From a checkpoint of a small mixture-of-experts model trained on Wikipedia.
Size: 13 layers, vocabulary 8192.
Experts: 64 experts in each of 13 layers, 64 SwiGLU neurons an expert, 2 picks a token, a sigmoid router.
Training: a variant of Adam for the experts, 358M tokens, 5466 steps.
Below are experts of layer 2 (counted from 0) of a mixture-of-experts language model. Rows are named router (the router's row for the expert) and show model dimensions 0-127. Each number is 128 + 24 x the weight over its row's rms, rounded and kept within 0 to 255.
After each expert's rows: "gets" lists some tokens that make up at least twice as much of what it gets as of all text. This comes from a sample of Wikipedia text that the model never trained on. Tokens count by the router's weight.

# expert 3
router [148  71  81 121 133 151 141  97 117 109 164 131  99 159  94 113 137 124 121 101 109 112  98 130 130 100 148  79 133 114 141 151 128 113 159 149 154  77 113 119 130  90 142 117 163 140 106 153 159 126 121 114 115 139 147 146 156 148 165 100 107 130  96 108 135 135  91  85 155 117 162 100  97 133 124 160 152 128  86 156 137 101 109 141 137 132 115 140 147 167 102 127 119 148 148 114 118 152 125 141  96 118 116  80 150 135 168 162 114 172 118  72  89 140  93 126 114 100 155 135 149 115 135 125  98 128 142  93]
gets: "S", ".", "W", "L", "V", "U"

# expert 5
router [169 106 116 117 115 120 142 135 139 123 160 142 155 170  82 150 145 118 129 163  97 134 111  98 124 106 104 133 172  77 124 113 160  99 116 169 140 102 140 141 146 121 154 174 139 121 132 131 167 121 118  87 160  83 133 137 116 108 113 107 130 101 117 133 150 141 111 116 170 162 123 122 124 100 139 125 149 133  93 159 104 108 109 168 103 142 126 150 139 118 104 117  86 137 128 107 135 162 108 141 121 102 119 123 133 161 171 151  89 181  91  92  84 104 116 122 117 119 153  89 130  99 129  81 146 157 152 110]
gets: "-", " \"", " |", " up", " '", "/"

# expert 39
router [178 108 125 113 109 172 146 115 163 131 113 140 124 180  78 161 143 140 103 104 145 107 126 115 127 139 145  97 110 131 133 129 134 123 163 124 175 121 118 127 132  76 115 136 166  92 106 133 148 137 102 107 130 125 156 137 156 112 176 121 109 150 107  99 135 141  99  92 141 138 146  96 118 143 138 159 140 157 122 166 112 146 108 180  68 121 109 139 114 137 106 135 118 129 111 111 120 152 114  55  72 103 108 115 160 101 155 113 144 158 133  93 111 142 103  97 118 129 126 122 137 103 128 167 112 115 140 121]
gets: "|", " The", "ent", "T", "c", "C"

# expert 2
router [132 107 119 131 158 153 144 103 129 127 147 125 142 156 119  90  92 114 153 139  96 114  65 169 101 106 101 104 174 118 127 125 152 132 182 188 148  76  99 107 137 149 121 137 159 113 115 100 135 127 127  63 127 132 111 111 138 149 160 114  72 137 109 114 136 111 114 108 127 111 134 107 137 115 131 154 135 171  95 123 148 131 124 158 109 152  95 144 119 114 121 105  65 127 135  94 146 138 125  84 112 106 125 126 127 111 153 157 130 165 118  93 108 132 111 122 127 117 135 159 164  79 135 125 106 142 135 109]
gets: " the", "e", "o", "a", " The", "ro"

# expert 38
router [157 102 106 151 149 121 179  87 158 118 142 169 141 136  73 126 118 114 133 145 140 131  94 141 125 137 131  89 161  95 117 123 140 136 177 183 151  93  86 114 118 114 132 137 183 133 136 108 173  98 101 117 119 159 139 111 155 128 136 106  93 132 107  92 148 143 147  93 129 116 144  91 106 123 121 129 126 148  97 152 129 102 109 160  70 139 113 132 142 119 138 105 113 167 113  88 158 144 111 140 101 121 113 122 113 121 145 148  91 171 125  87 128 112 147 142  82 112 125 111 113 110 136 107 130 142 162 148]
gets: " his", " The", " He", " of", "In", " is"

# expert 49
router [138 124 163 118 141 149 162  90 163 109 136 146 174 148 102 120  84 148 150 100 106 141  98 137 136  79 103  72 154 123 102 131 132 131 119 184 149 115 115 116 118 147 150 144 135  94 123 152 183 117 126 114 149 140 113 113 147 124 142 160 106 180 101  80 127 156 107  94 162 131 143 111 143 132 163 136 151 142 109 155 154 112 114 165 122 131 101 141 139 110 102  70 132 137 127 140 124 148 111 109 112  89  97  98 146 134 154 133 129 135  96 112 108 118 115  97 105 135 103 107 153  95 127 130 133 126 139  66]
gets: "|", "=", "The", " In", " this", "In"

# expert 47
router [178 127 132 125 147 145 111 128 136 114 138 106 118 126 114 130 144 101  81 125 121 124 119 125 112 112 132  73 129 115 132 171 116 110 130 177 126  96  96 112 136 140 108 134 159  77 144 112 137 106  79 106 128 147 113 148 101 144 149 114 105 130  98 150 139 131 117  79 139  85 150 110 107 134 122 177 124 140  91 178 137  94 103 149 109 153  81 159 123 121 113 100 145 136 113 101 129 135  92  89 107  83 113 108 166 133 162 146 164 122 120  98  62 143 127 157 140 153 119  74 139 118 135 108 132 116 127 127]
gets: " it", " It", " its", " —", " March", " April"

# expert 17
router [158 119 134 141 127 139 176 115 118 117 129 123 137 144 112 151 115 119  72 150 111 156 128 144 134 136 105  72 117  84 131 138 131 106 114 168 127  85 118 109 132  90 171 139 160 120 126 153 142 133 100 100 105 135 115  92 139 139 161 114  91 104  49  91 139 147 130  97 118 123 126 114 124 114 153 121 120 136 139 114 111 140 113 145 127  97 112 142 139 163  95  87 126 141 145 125 105 148 129 111  73  75 140 110 192 168 156 163 129 153 108 120 121 120 123 162 114 143 120 116 173 123 136  86 138 109 131 142]
gets: " the", " well", " then", "st", " left", "ern"

# expert 11
router [164 128 130 151 143 134 180 121 150 154 173 150 124 184  94 122 151 113 142 111 110 158  87 116 121 120  89 107 180 104 117 127 130 119 139 163 120 116 136 143 157 131 170 121 136 112 142 136 148 146 126  94 141 133 119 155 120 111 136 128 111  98 118 120 158 103 141  92 153 142 166 156  97 130 142 103 100 124  88 196 110 123 112 157  82 119  84 157 114 107 122  94 118 131 124 110 145 120 154 120 107  90 100  97 191 154 155 124 132 161 129 111  94 163 106 143 132 139 132 113 164 127 128 111 132 141 125  93]
gets: "-", " 0", "|", "w", "ow", " back"

# expert 30
router [137 131 116 118  98 137 107 121 140 114 134 163 105 140  87 118  92 120 163  94 121 103 102 151 114 110 108 109 157 107 130 144 159 149 137 178 140 108 139 123 160  91 163 172 130 127 116 157 146 116 114  87 114 139 123 138 125 143 152 137  89 117  99 101 145 124 107  57 172 146 144  85 118 114 110 158 140 156 125 151 166 109 107 145 119 154  97 136 125 136 110 105  99 135 123 107 132 162 176  97 114 111 138  97 143 134 151 164  95 192  84 113 116 133 114 113 141 109 141 125 175  88 108 106 135 128 133 127]
gets: ",", ")", ";", " |", "\"", "al"

# expert 12
router [181  75  96 136 121 138 167 102 133 131 142 129 123 162  70 137 152 108 119 117  79 123  81 122 112 107 157  79 141 130 137 132 143 126 122 152 146 108 123 142 124 118  98 152 141 134 117 131 118 158 112 119 124 134 137 116 135 121 149 123  69 119  85 158 181 121 129 123 124 111 165  99 126  90 109 164 113 108 102 145 145 103 101 166 103  91 117 111 113 118 106 117 116 132 132 120 143 134 131 104  97 108 121  85 187 112 141 148 130 138 123  65 124 164  92 129 126 124 132  82 128 112  99 171 146 121 119 114]
gets: " C", " I", " F", " Z", " M", " V"

# expert 62
router [157 132 145 159 106 126 192 123 138 107 142 177 117 146  74 139 121 111  93 114 130 140  99 142 134  97 135 104 140  94 103 126 145 130 136 172 175 130 127 102 128 106 133 144 170 102  90 160 165 125 128  97 153 110  82 133 152 153 109 152  97 159 129 120 130 136 105  90 132  94 114  89 120 152 120 166 159 143 120 142 131 128 131 148 111 156 139 140 147 149 132 115 107 155 105 123 150 151 133  79  95  71 135 104 155 144 146 147 132 144  73  90 100 140 118 104 116 124 158 128 142  78 115 132 128 127 140 125]
gets: " |", "|", " to", " their", "%", "ti"

# expert 43
router [153 115 134 146 160 161 164 121 161 117 163 129 126 179 109 136  90  83 140 143 115 148 104 138 119 117 139  97 116  97 125 109 134 130 140 150 157 114 114 100 157  86 108 140 105 161 124 144 166 119 104  90 137  93 122 162 162 154 173 133  92 118 100 110 133 116 113 105 156 114 129 129  94 126 122 135 155 151 103 113 108  91 113 126 130 119  95 174 109 162 116 116 106 134 123 104 142 134 125  92  96  95 134 118 165 144 202 139  78 135 132 103  92 128  80 118 129 106 157 108 147 100 143 133 141 161 131 136]
gets: "\n", " and", "n", " /", " |", "t"

# expert 13
router [143 125 123 136 139 129 171 123 133 135 136 141 139 136  76 117 123  93 136 101  96 130  60 139 137  60 152 102 143  99 116 167 126 103 103 184 139 111 158 122 125 101 138 135 111 125 130 104 143 108  94 126 132 128 102 105 134 113 142 143 108 138 117  97 163 109 135 121 145 128 162 122 122 117 148 152 131 132 115 110 144 144 133 177 108 151  87 109  96 133 156  81 126 180 106 108 123 152  97  99  77  94 123  95 165 131 150 175 112 164 106 109 125 137 159 148 105 112 130 105 169 156 117 148 120 113 127 102]
gets: " |", " Cup", " Kingdom", " United", " Party", " University"

# expert 41
router [139 118 121 141 124 172 115  87 116 132 141 174 157 134 106 109 141 108 126 133  97 138 113 160 126 114 117  77 147 102 142 142 143 153 129 198 147 105 149 137 122 123 142 145 134 125 116 145 127 120 112 116 130 147  87 137 160 138 149 120 104 125 121 126 134 131 110 113 153 150 107  98  80 110 137 184 140 147  98 194 107 125 152 152 109 136 131 141 128 118 139 146 125 142 119 112 171 120 147  95 103 119 131 129 178  97 142 170  98 184 111  93  76 172 158 122 144 114 126 115 162 131 108 146  88 150 134  90]
gets: "1", "0", "2", "3", "5", "6"

# expert 32
router [138 103 125 109 160 131 157 121 147 118 126 118 126 135 115 143 115  88 143 114 132 101  93 133 114 122 106  51 168 105 114 128 177 144 147 144 166 116 112 108 121  91 100 156 145 133  91 112 178 148 135  84 135 146 116 124  85 164 152 119  79  89 122 120 144 154 121  87 135 137 120 118 147 116  94 147 102 172 101 161 139 138  96 191 118 126 114 112 138  96 130 105 116 126 109 118 161 126 101 121  99 110 140 125 154 146 161 138  96 134 112 105  98 134 132 115 103 124 128  81 160  78 126 120 132 103 121 125]
gets: " He", ",", "g", "k", "P", "He"

# expert 60
router [164 128 132 122 132 133 140 105  85 155 126 128 109 146  88 151 123 120 135 109  95 155  77 147 125 105 111  99 153 115 164 149 137 140 138 217 167 109 161 110 149 127 131 128 110  83 117  95 141 140 110  84 113 128 120 147 140 139 158 129  76 137 117 136 156 135 127 127 125 145 145  75 113 113 138 159 111 133  88 129 143  97 169 129 135 118 118 157 158 124 123 121 133 161 102  98 159 104 135 117 103  85 132  81 131 126 138 153 123 181 129 104 124 172 126 135 167 117 121  84 148 138 117 137 116 147 140  94]
gets: "us", "°", "le", "000", " +", "″"

# expert 24
router [152 113 137 105 109 145 109  81 117 135 134 148 132 178  98 125 111 109 110  88 119 149  92 158 120 101 133  89 128 127 145 170 111 109 141 200 146 102 117 108 135 108 148 122 117  84 111 123 118 138 107  98 117 139 146 158 159 132 183 119 118 116 106  78 171 118 125 103 106 116 154 119 129 141 122 153 104 109  95 172 154 115 115 119 141 109 131 130 126 172 104 103  73 116 139 136 114 155 115 102 131  90 141  82 162 140 161 125 101 143 143 117  69 132 115 114 139 123  84  90 133 121 140 133 136 138 154 130]
gets: "  ", "00", " 2012", " 2016", " 2010", " 2014"

# expert 1
router [164 114 152 136 122 151 158  81 134 123 161 109 125 161 132 128 103 136 109 109 120 149  97 159  97  88 128  82 140  79 142  96 124 135 171 145 130 121  98 105 135 105 128 108 122 102 103 164 157 137  91  86 125 134 100 135 125 165 145 119  85 148 106 123 151 150  85 112 122  81 120 104  82 158 137 133 149 122 111 139 123 107  92 135 100 151 122 149 143 170 116  92 117 179 124 122 133 159 119 116  77 102 126 102 126 126 126 161 125 172 140 124 105 142 106 100 116 136 121  71 146 151 142 115 135 158 143 116]
gets: " the", " a", " The", " an", " every", " another"

# expert 48
router [139 115 102 119 153 139 159 130 112 136 116 105 125 152 118  99  97 119 157 122  78 119  89 178 124 103 127  67 145 136 130 130 139 132 143 151 155  83 104 128 133 118 122 144 104  98 141 139 173 123 123 108  98 131 136 133 169 137 163 104  77 120 132 114 166 118 123 109 122 115 149 109  95 113 149 177 148 151 115 154 175 152 116 153 125 125  86 150 118 134  96 109  57 130 152 103 161 121 136 106 119  69 133  93 164 130 163 168 104 155 137 115 137 146 130 150 122 114 137 114 159 129 126 162 124 105 132 119]
gets: "i", "a", "n", " American", " States", "ia"

# expert 28
router [147 136 104 104  85  74 129 100 132 121 146 111 123 164  66 145 130  96 120 100 110 133  95 108  63 110 122  93 129 125  94 130 133 103 159 142 143 129 147 110 118 145 168 167 163  90 107 113 116 136 142  98 141 132 121 137 135 131 152 128  97 134 141  71 133 109 136  96 169 130 110 134 129 139 137 164 125 129  85 159 108 141 103 175  81 135 109 151 136 152  92 115  78 142 141 154 153 133 137  91 128  94 139  97 126 166 149 140 138 151 105  98 116 147 100 113 118 139 107 128 151 141 125 137 140 141 118  89]
gets: "ing", "  ", "-", "ed", "ng", "–"

# expert 61
router [180  87 107 157 132 112 173 111 123 104 112 133 136 170  86 117 146 148  95 115 128 138 132 120  84 167 121 112 147  80  99 133 119 125 154 145 151 111 137 100 167 107 147 141 153 126 121 170 141 111 109  93 122 138 122 134 127 137 146 102 119 136  96  94 171 154  63  88 123  78 158 156 138 139 166 140 130 139  98 152 138 114 119 156 113 131 134 113 152 124  91 129  75 156 137 125 121 159 106 129 139 104 158 105 152 131 145 129 131 132 124  93  97 176  85 114 127 142 119 111 160 118 109 157 103 126 121 119]
gets: "-", "  ", " m", "–", "%", " later"